From a checkpoint of a small mixture-of-experts model trained on Wikipedia: vocabulary 11585, a variant of Adam for the experts.
Below are experts of layer 2 (counted from 0) of a mixture-of-experts language model. Rows are named router (the router's row for the expert) and show model dimensions 0-191. Each number is 128 + 32 x the weight over its row's rms, rounded and kept within 0 to 255. Numbers have three digits each.
After each expert's rows: a language model's description of what the expert responds to. This comes from a sample of Wikipedia text that the model never trained on.

# expert 22
router:122116156130122163113212115159204135157175154150131143097099133141147139162140079093145143115129169122083144117159150096059104160174094104101135122131088104137137155082127124122104135079127162110136162165154152094067112134094142171065130175113085150173105101151143180168180129137113123110118103104082143127102146084119107124157056112098105130150107174172174198148098111100122100198155060065170074216074183123113158132142121074172107113126122134104134127158118149134155140128135110154108157117114089101145099146119086064118120073138084137143147075113098167086117096050077126117
It responds to: Year digits and ordinals like 1 in 1863, th century, 2nd, plus Latin name endings such as -ius, -idae, -us in biographies and taxonomy.

# expert 43
router:100085153127115154168154098123172152126178149103130092074104133186146160192196122087113136077144144148129114131160104148119153157180143127123157089124049108131109137096063170085063092093132148106165171152206159070099093111111179134117100164130104165188156082125159142142134125098146116135125112074071138125075110109062129099148121143092127135169097162127117162139114114089101072148070130131166125147102167071160161096156163123117090079138175122101153114182085179102112151166147091115169142146101106113149092177170109095061070114119108109117142106100119180109111096086089142117
It responds to: Biography and media words for activities and results, often after he or was: particip-ated, released, award, debut, wrote, efforts.

# expert 19
router:086136128152132122136189130167130119133151168136127101087095123153216180158131102114174196123120113162096125131185108119076136162151105124092164117110078134096080128053123131133136150118099114098110153207152157114084090083099118151078117141142107172195086129132133182120165109090064073133120070112093138095135124073112062122142090165119119159153128182156178173188121088110154084205124108126158097187089157135124128102142109085157073108142127122138116093156116132108119133156175116136112156136077078104166135174134090095112119097121125114134172069101106152119103059105079100106
It responds to: Commas starting clauses (, the / , he / , who) and pieces of transliterated Asian or Arabic words, especially ī, Kad-am, Alej-andro.

# expert 25
router:113095184160164136133175098154128182170152159082104099084085135145162151185153113093147143094119180155099107130127117143088131129139126135101158119104102054165087131090083139054103097141091181144163160128136159093096113096107180136095064173148104152169110098120170159156111150131138121170142093055113138118088082120076119082155117178090111145204145164117113179163117110095113084162104116121161122166090166094161107076156127122121072109174163149137148140168118185109081136174176090087141171142105108090180100170156091114054122118140106105119107121116088168115107099114098184144
It responds to: Finite verbs and past-participle endings in narrative sentences, such as was, were, garn-ered, transl-ated, fought.

# expert 6
router:106104144163139142159162119142140149152132177072122110083113146143187151151179113100152180120110171167091100147128108139097144146125133122083121121129087079154109165090101168068120067070097124105148167118190170123107113092137167176078115182143130136145075102178155125142149168127103123199130090070141138126086137098111133097160104139077134144196162147129102129182117123086113073194097045095164088167104196078144119092136141145130103116151148169086122101174111148115113163155180092112135168147126068059158111147127110137078110105119130061096136131123111145116085069134088165112
It responds to: The word to after verbs or nouns (hoping to, had to, attempts to), plus modals would, can, could and related verbs.

# expert 21
router:108071142186131133144199123161133122131172156151135140121093126156190150190145105101167217107150123132113111102148106132061109147154140111081154101088078098130104120090093131144164112119136126075128111211170176056079089119105153139072148180124108148166116080176119156098158149102109136113097041093070131091130133088110055111178072175103135165154135198161160132130080123099144087192137095101144101191098149127133144115130102099199122114148139132108151081154124141118125135153167086139135160161107083110154120126151108093123107116118102116146149090054121132091125125108104138128
It responds to: Digit groups inside or ending longer numbers in tables, chemical IDs, coordinates and times, such as 75067-66-2, 41°36′, 3:58.18.

# expert 49
router:096079159162087113131164113155182140148177133133131106151122099171201158164160156118149198063146170135123140162157131150123098155161153112063142125126064138132083124060090151105085119132146124131131109150175159103059048074091150125057156163161100175147132078134126192145149173114077119136100124074066136090125115080107118075194104162090108136136112184132149196127107138117137102168109138121145087151037175095142100070129136097123124088111111104107155069179136125139148125155148084116136131168109115115152114160120145125105107093138132148107103110125121156057108147099093131143
It responds to: Biography infobox and football roster markers like (aged after death dates, / (, | MF, - Died:, plus stray chemistry and table fragments.

# expert 50
router:085099145188129138155148124140147139176144176101101138101091170150165158149149081123171163108111155147058078177149100156092153176140135137097160105103086076174096150097104128066078060083088115100123139153177144111117113099112187160127104184138131150149073124126154133143173177102116123163112066084104137086097119118123114133157102169074101133170169154155090173174056119071084074171104107127185081187108173096146139116159124100131123111159150178087157095170091146139085166143164132109183154166107124091150105146164092120113112102153103098095127093097104129102114082131120165109
It responds to: Prepositions following verbs or nouns, such as with, to, for, by, in the, as a, including with in withstand.

# expert 41
router:110092156121117158133168095157138165145140149120126115095126119165178179150168121070145123106124171188107106145140126149108155165165149085114157098110109139160123138109103142068119122108128106087172163126161138120095088095090148135048129117143048135192135125181166149181160155110138137138090107116093139112087107147044099109167083180118072133126140125165123142135072114126120072140105105070191071171068140097117136112185139078133101090120127160111185093166136160121117162191185128132121187139109131104210108197147110084101104104128100124140165082093125180095116111086105168109
It responds to: English place and person name elements, such as ville, ford, Park, Street, Hill, New York, Chicago, in tables and prose.

# expert 31
router:098075159177121129164162130135151134180149162074120102099101161149179153182155149094178160121142140149097086147155115145093159170156145120088140106096093102162102138099091141086086080057119102089141143162192173090121086116141169152126112213143108165189108102162187140127132168118113148184080067100092103124127113115094106111178114157066089154114159150154090162188091107083131049151092112114171098155105194071158159087158130115133110111129141156086150101170119154117094147153153087095155173153122097117149129147143134135099092110154093064090122095120112123110135072114120160108
It responds to: Prepositions beginning place or date phrases, such as near, at the, in the, on before a date, from, until.

# expert 7
router:126124145142188156139162089190156181149146155124127167081141142132130144149138058076121109119126122176115073143142108165130142164158136059129188131124090082167093182135142135111130126129094122067158166126166159106104120103067147168121102152168141168145085093136124175151120188083107111093087055108143160080093125116137114144171084122124104143113097199151139159136086100115182075159114059124136094170106140102129149096178111090168131141167149152093116085165101149131126158191142114070135157191099082116125096147098112084128082072127111070171143096093101157097085128094107171158
It responds to: Single letters or short pieces right after a capital initial inside proper names, such as D-ol-ores, B-o-hemians, H-off-mann.

# expert 36
router:081073144122138185109151100135160184115154171108082127111113158137125108151142094081138103116134130142119075095152116163126142158141102128100162131123130112171117176114121139064103099095131126102199193158200182100099107103106144122084098142156059121173087098137147158146188157111176139122072077080105138068097065137084140119183104170101115146142101176160121167146072147131159094177151093119158119148108141157129110130125139086110109105133108164100161082153105144099118154167134126148152159205079153111173107113097098073083099091137052118145206121100125182089104129106129186108
It responds to: Common adjectives and pieces inside proper names, like Red, New, National, Green, and fragments such as Clyde's ly, CFR's F.

# expert 58
router:166041133148141122191154100153145149170154171121101141084100170146178113147164091071137132095151180130116079166137099126099127143139113065082167109146133095162143179120148169098113121083125169089133142110208161085098110130082136127085076166117147172194110077144142171128102140122139133165134058091111144104059110102106167123143095109077122153134106158163074130170097161142167081158076092095120097140107169133148138106141113107117079135150151144114131094137121179061114152160164139108166143180111115149119072135104126094129085091129106082139159092067137184124076118085116190140
It responds to: Early pieces inside words, often ar, or, th, v after a capital letter, as in C-or-ruption, C-ar-rollton, P-ar-alyzed, prov-inces.

# expert 37
router:079123162150171136141170108172135135178182167099138145105129172161199127172120092079140120106095148133096087157166106160079092159162126141131171077097115115160103111073131113093070069118083093124118187143172151127096111115077149144113090150131140155161131082122168132147136164100115155116139078100115137091079099092123167106200062114098162152173108137174106177156061094129180095148122110099123101168092124138133111133162122095192081099142157199100144088148117194107179150130152097117137128177107108080137124141116109128136068126110110132164186068112080168121105131067112161141
It responds to: Word-internal pieces and suffixes in names and foreign or technical words, such as n-ous, L-en, Act-ing, Pres-um-ably.

# expert 4
router:108125165160139130154184118133127172158138171126111147083059175128129154160182114101149119130139142131086083186108102148078126169158148109050164096113115089144098169136125147100094081079074138097149160178159134138119103082109180190110118186151120142129101103170158161173185182098108175160129084086117139073116097099113174099164129119092084128155161136157121165166050084137115070158113084090132103135098147069153169134159134094114089136159176139110164088147100143100105162152138134144118139176069133114156087118133067127091107103180110064104144103107100169141105120094091174128
It responds to: Quantity words starting noun phrases, such as all, two, three, many, only, both, other, often after prepositions like from or with.

# expert 8
router:107079138148116138149193103145153125156187160138096145098076142169177162169140090084165172102161143154100104141171104150091116148134144096084147079111071058142098146083083135095131091130091147106142172143155167122079105113116131164044122163113109161143104045150148153137162133110072157158102038122112129114127098090120080098176107145091110168180099151144150159161108096107135106162131046090165081188110134120130128126179147072157084113142137137093144082163121145104133166172148114129149139177094086099137108152138091088095106109116093103155173107100135183105112081084114139117
It responds to: Line breaks and table pipe separators ending rows of wiki tables, bullet lists and name lists, also dash list markers and row-final cells like % |.

# expert 48
router:112127161140191146149152108172139138126147150096130168131113139197154129176135117088155141091110137147083124125146080147037127166147137107120164111113118117150075149107114169093091100072148107102160167139143159092118111070065166129071112137159051133220098101125156160198149171100070161123120088128116164106105142115068121101155078114138112117144154187142133158126113108126191086152110088069176065158072166094154105139132166117176129101179151167111151106156116150121131167143177112107139136175099109093183107145104051081122126089096110116162135102142105155121084117100108153111
It responds to: Middle or final syllables of personal and place names ending in vowels, such as Gisela, Adelaide, Gabriela, Vicente.

# expert 57
router:116109177159167175129131105176130109160188136148153137105121118163151184182160106073185183095139156139083101145153087164100084122137110140094157088125092109142092130137154176095110087110100130123125173137120142116118139097066142136106138146150096184155122082146162121169123165122143124139129107139102135088078097114127110126157088142078101136142101187157140186152113095093199074186095088098172080175054145130147129099115110082167094076164166118066159124160128157118152157159167146093165152200088089088170080140085098103133099106129158125126138118069151134078070106117083178141
It responds to: Middle syllables of foreign or rare words and names, such as Franco-ist, camp-ag-ne, Tanz-an-ian, Xen-og-alea, Cub-an.

# expert 62
router:132094207193108153135192117165107124141167171116098145105084162159164158179179098097172152128175138130060140119163109126091136147126126121104136061092106103125090139087102150108118147147121177102117166163157147115093129114124148163092094163160134127175039098117126176172171141098108128131105120079100093108074112115131121101148122173073100140170145167164128156146090071062113108201116080084154070155096142109162142093161064081116140087121132108106166131140103155109155154184118136116154138159108095113117116124197054113076117123141105152135149063081115141103125082087139126130
It responds to: Adjectives after the or a, such as other, second, later, former, main, new, plus adjective suffixes like ative, atic, ous.

# expert 63
router:088095162187146128154194114179157138140157154113100143114108138124187161160156129098182170106144128152092102146158096157071124139157144118099148080107068068125087153118090138124122096074085138101165148160149158075082096107088129157080129154115106158172091074171156165127140159107098153153126042057092141096124107082106078128199075138107109170170129156155151149150095108109112074183126051096143088163077128111122153106137120112148102106163140128114137055177127136105143174160139118154159167148083072116150095125141112096137104102115098065126150107091115149107106086105119179116
It responds to: Standalone numbers, often 10 to 31, in tables, score lines and semicolon lists, such as vote counts, dates and scores like 2–0.

# expert 46
router:117117191134132149123148087136085135144157154135135159073109156148197158199181073112173119114189172152049131090170100162100117154135133138086170091083078075125099136097131158120111106104117124074143148131155157141078140113085118150083128135120106138138091082148148148152112139158142152174120102121143132086099122097133175088180080134051105102151102173199129210097087098102125090150092079088124117149100190087114105124140117109107120040164119193131121119204136161131155146166146115107148142194110099135144104109131058124125105088154089126123125161113119160109092121122110156160
It responds to: Word-ending pieces forming adjectives, such as -inal in final, -ural in neural, -ant in vacant, -ic, -ical, and the following of.

# expert 24
router:121120148162168141165140091148149148134195135147085133146097129130197131138168085097122139121132149171087061169158082160101108168153142100083154100083107081170097188090077167139126111105105111098147137135168144103107134095061120168081143204119137209147141091145180159104150170120089116143088034104114137087116065103094134088143077145121114192126085170171099140171081104103145105166138100103141088175088122117162144115138115130144098116152129164060156061159123132122120152154133113168156128193093128120140109144107118099106072101141121061119140132119102132119092156086130186115
It responds to: Capital-letter starts of words after line breaks, pipes or parentheses, especially Sh, Th, Ch, as in (Short, Shankar, (Thursday.

# expert 32
router:106051189180136153127210117162169126155134137138150132140096130126159160167124128088153139068158136143090127158169123137146128149167136113119145105088072130149107132104108130102092139103142165104132130119164187057092106119088160140059132174115064152160104046159153163149173157071105111169103087062077144107131084085061105072166068134109093139184142160146149165142097100136097102179160136079177123168061143085146139076173166089130126075162140143132136098154117137161109146143154116126136162126108094083141114167127134067093130115137095114127124087119119140065136082105123145118
It responds to: Digit groups inside longer numbers in coordinates, vote counts, box-office figures and IDs, such as 0, 44, 00, 94.

# expert 55
router:096070155121150131137159107125145159115174146096121187091127127148161161185200136074168138083171160184099098117158112154130120153164118118108194063051122114163099142091103157066098120095107144088192145175132166155123120053102145122084119130131044163171130119145139136193148125093137115124146094105120146095114078110113118089185086151115110130140111197154158207093069078086095084153090115118155117138102182079154135149141156091161145098115131137102143133145115199119148164149132134149120115168123106087132133148155103115115149071158100127150132107078114185116104094076113137121
It responds to: Words naming media, genres and languages, such as film, TV, television, song, Hindi-l-anguage, science-f-iction, plus adjective suffixes like -ian.

# expert 14
router:094134143143145143140171115192128129136145157110092140081068159145208164165180094092151171133139156177108084156161089119081154144171137126105155109114066102140107138108131124102137120131074131110142154183158163112107119071116162161094145170130132163168099114134173163122134147128093105150112062099091148112104092086136069125167090159098113134167144162158150199160089119114116079154087103113161078147090186070158134105157098068117075097158153162077163087170112137115078160142158108096108149134059104083146101151126085128109104092177121108106159058108101131105113069111085171107
It responds to: Sentence-ending periods and clause-linking words after a noun, such as , but he, who, , and, that, in narrative prose.

# expert 51
router:093115179135123144174147131167141133152148161142147176103119126186178165167126126136165160125140177149066141117162110124111097129166105089107171099096059119141071138109098120074076114124118118108161179144139140135121109112073185143061126132139064132176112108167141124199134130102077152158139086118115127082108118109083107106214101136067119119136125156147154199172074070071140091171113086105156065136034195105160130127146134100129130092127133140148149147169148179117123126155141096160161148168110093081141087156111089089087131080104121137139133084083100176088122106120134113125
It responds to: Final pieces of country and place names and other word endings, such as Burund-i, Maurit-ius, Brune-i, P-akistan, Islands, -ation.

# expert 15
router:149102173130142156128139104150157139128176177132120100109108124201148189166135097100167143083156153166066125145165165147109120120178127125065128125056049142136119124091090155077097068104151126086166154144157149107054102115125142132115168154158062156157114093115144131162154130077135132147101137105112174129123111095124099100169085155069126120136151171165133166108077113066105089145073103105125093181073142094161103066112086128105150098169111159127145088213125151164110119160115105123125173234063083131166111113147086124126122095118119126140142103122176155088128143151121126124
It responds to: Word endings and infobox field labels just before a colon, such as Citizenship:, Mascot:, (age, Industry:, plus endings like -ity, -ment.

# expert 45
router:111088166159125197157188075152148160137140121108111104122147160119150147167170144093170136097128137155085119153131115161143179167143145127111148099081108132160113141112136199099091113100093150107159171172199175047107130126135174137102132172129124185133165091146144168132146131099129108138121121087074163129123096105092108105142128156105090131189126124158070176173091099085098067147076100086139120146089187081145139119142170103094097103172107158067114109141107171106089131142141096081160178188061068149144120159157159112124083097116095082090163097074090150091127095093115157109
It responds to: Common English stems in prose that often take -ed or -ing, such as cover, round, support, held, show, head, band.

# expert 47
router:105053146200120141179148068172155173152179198105142090102062110162159126165158090116127156095184164162083111140135132121085147158173152106097136084072071127156106155105116152095101087081103175094168131154195156097093098101112159145094069153145088151128121044185148150142134131093132158116107120104118172072073091112109085117167073103114130188134111140171154163153132110071159097140105133103114110161114168115139146087187114112108109111119128138131138086159108151104078151171147107104156138160083095131148104155149093107118089097119122107158146108131143173090097164075115160109
It responds to: Line-initial markup in infoboxes, sports results and section headings, such as list dashes, ==See also==, | gold medal, Singles.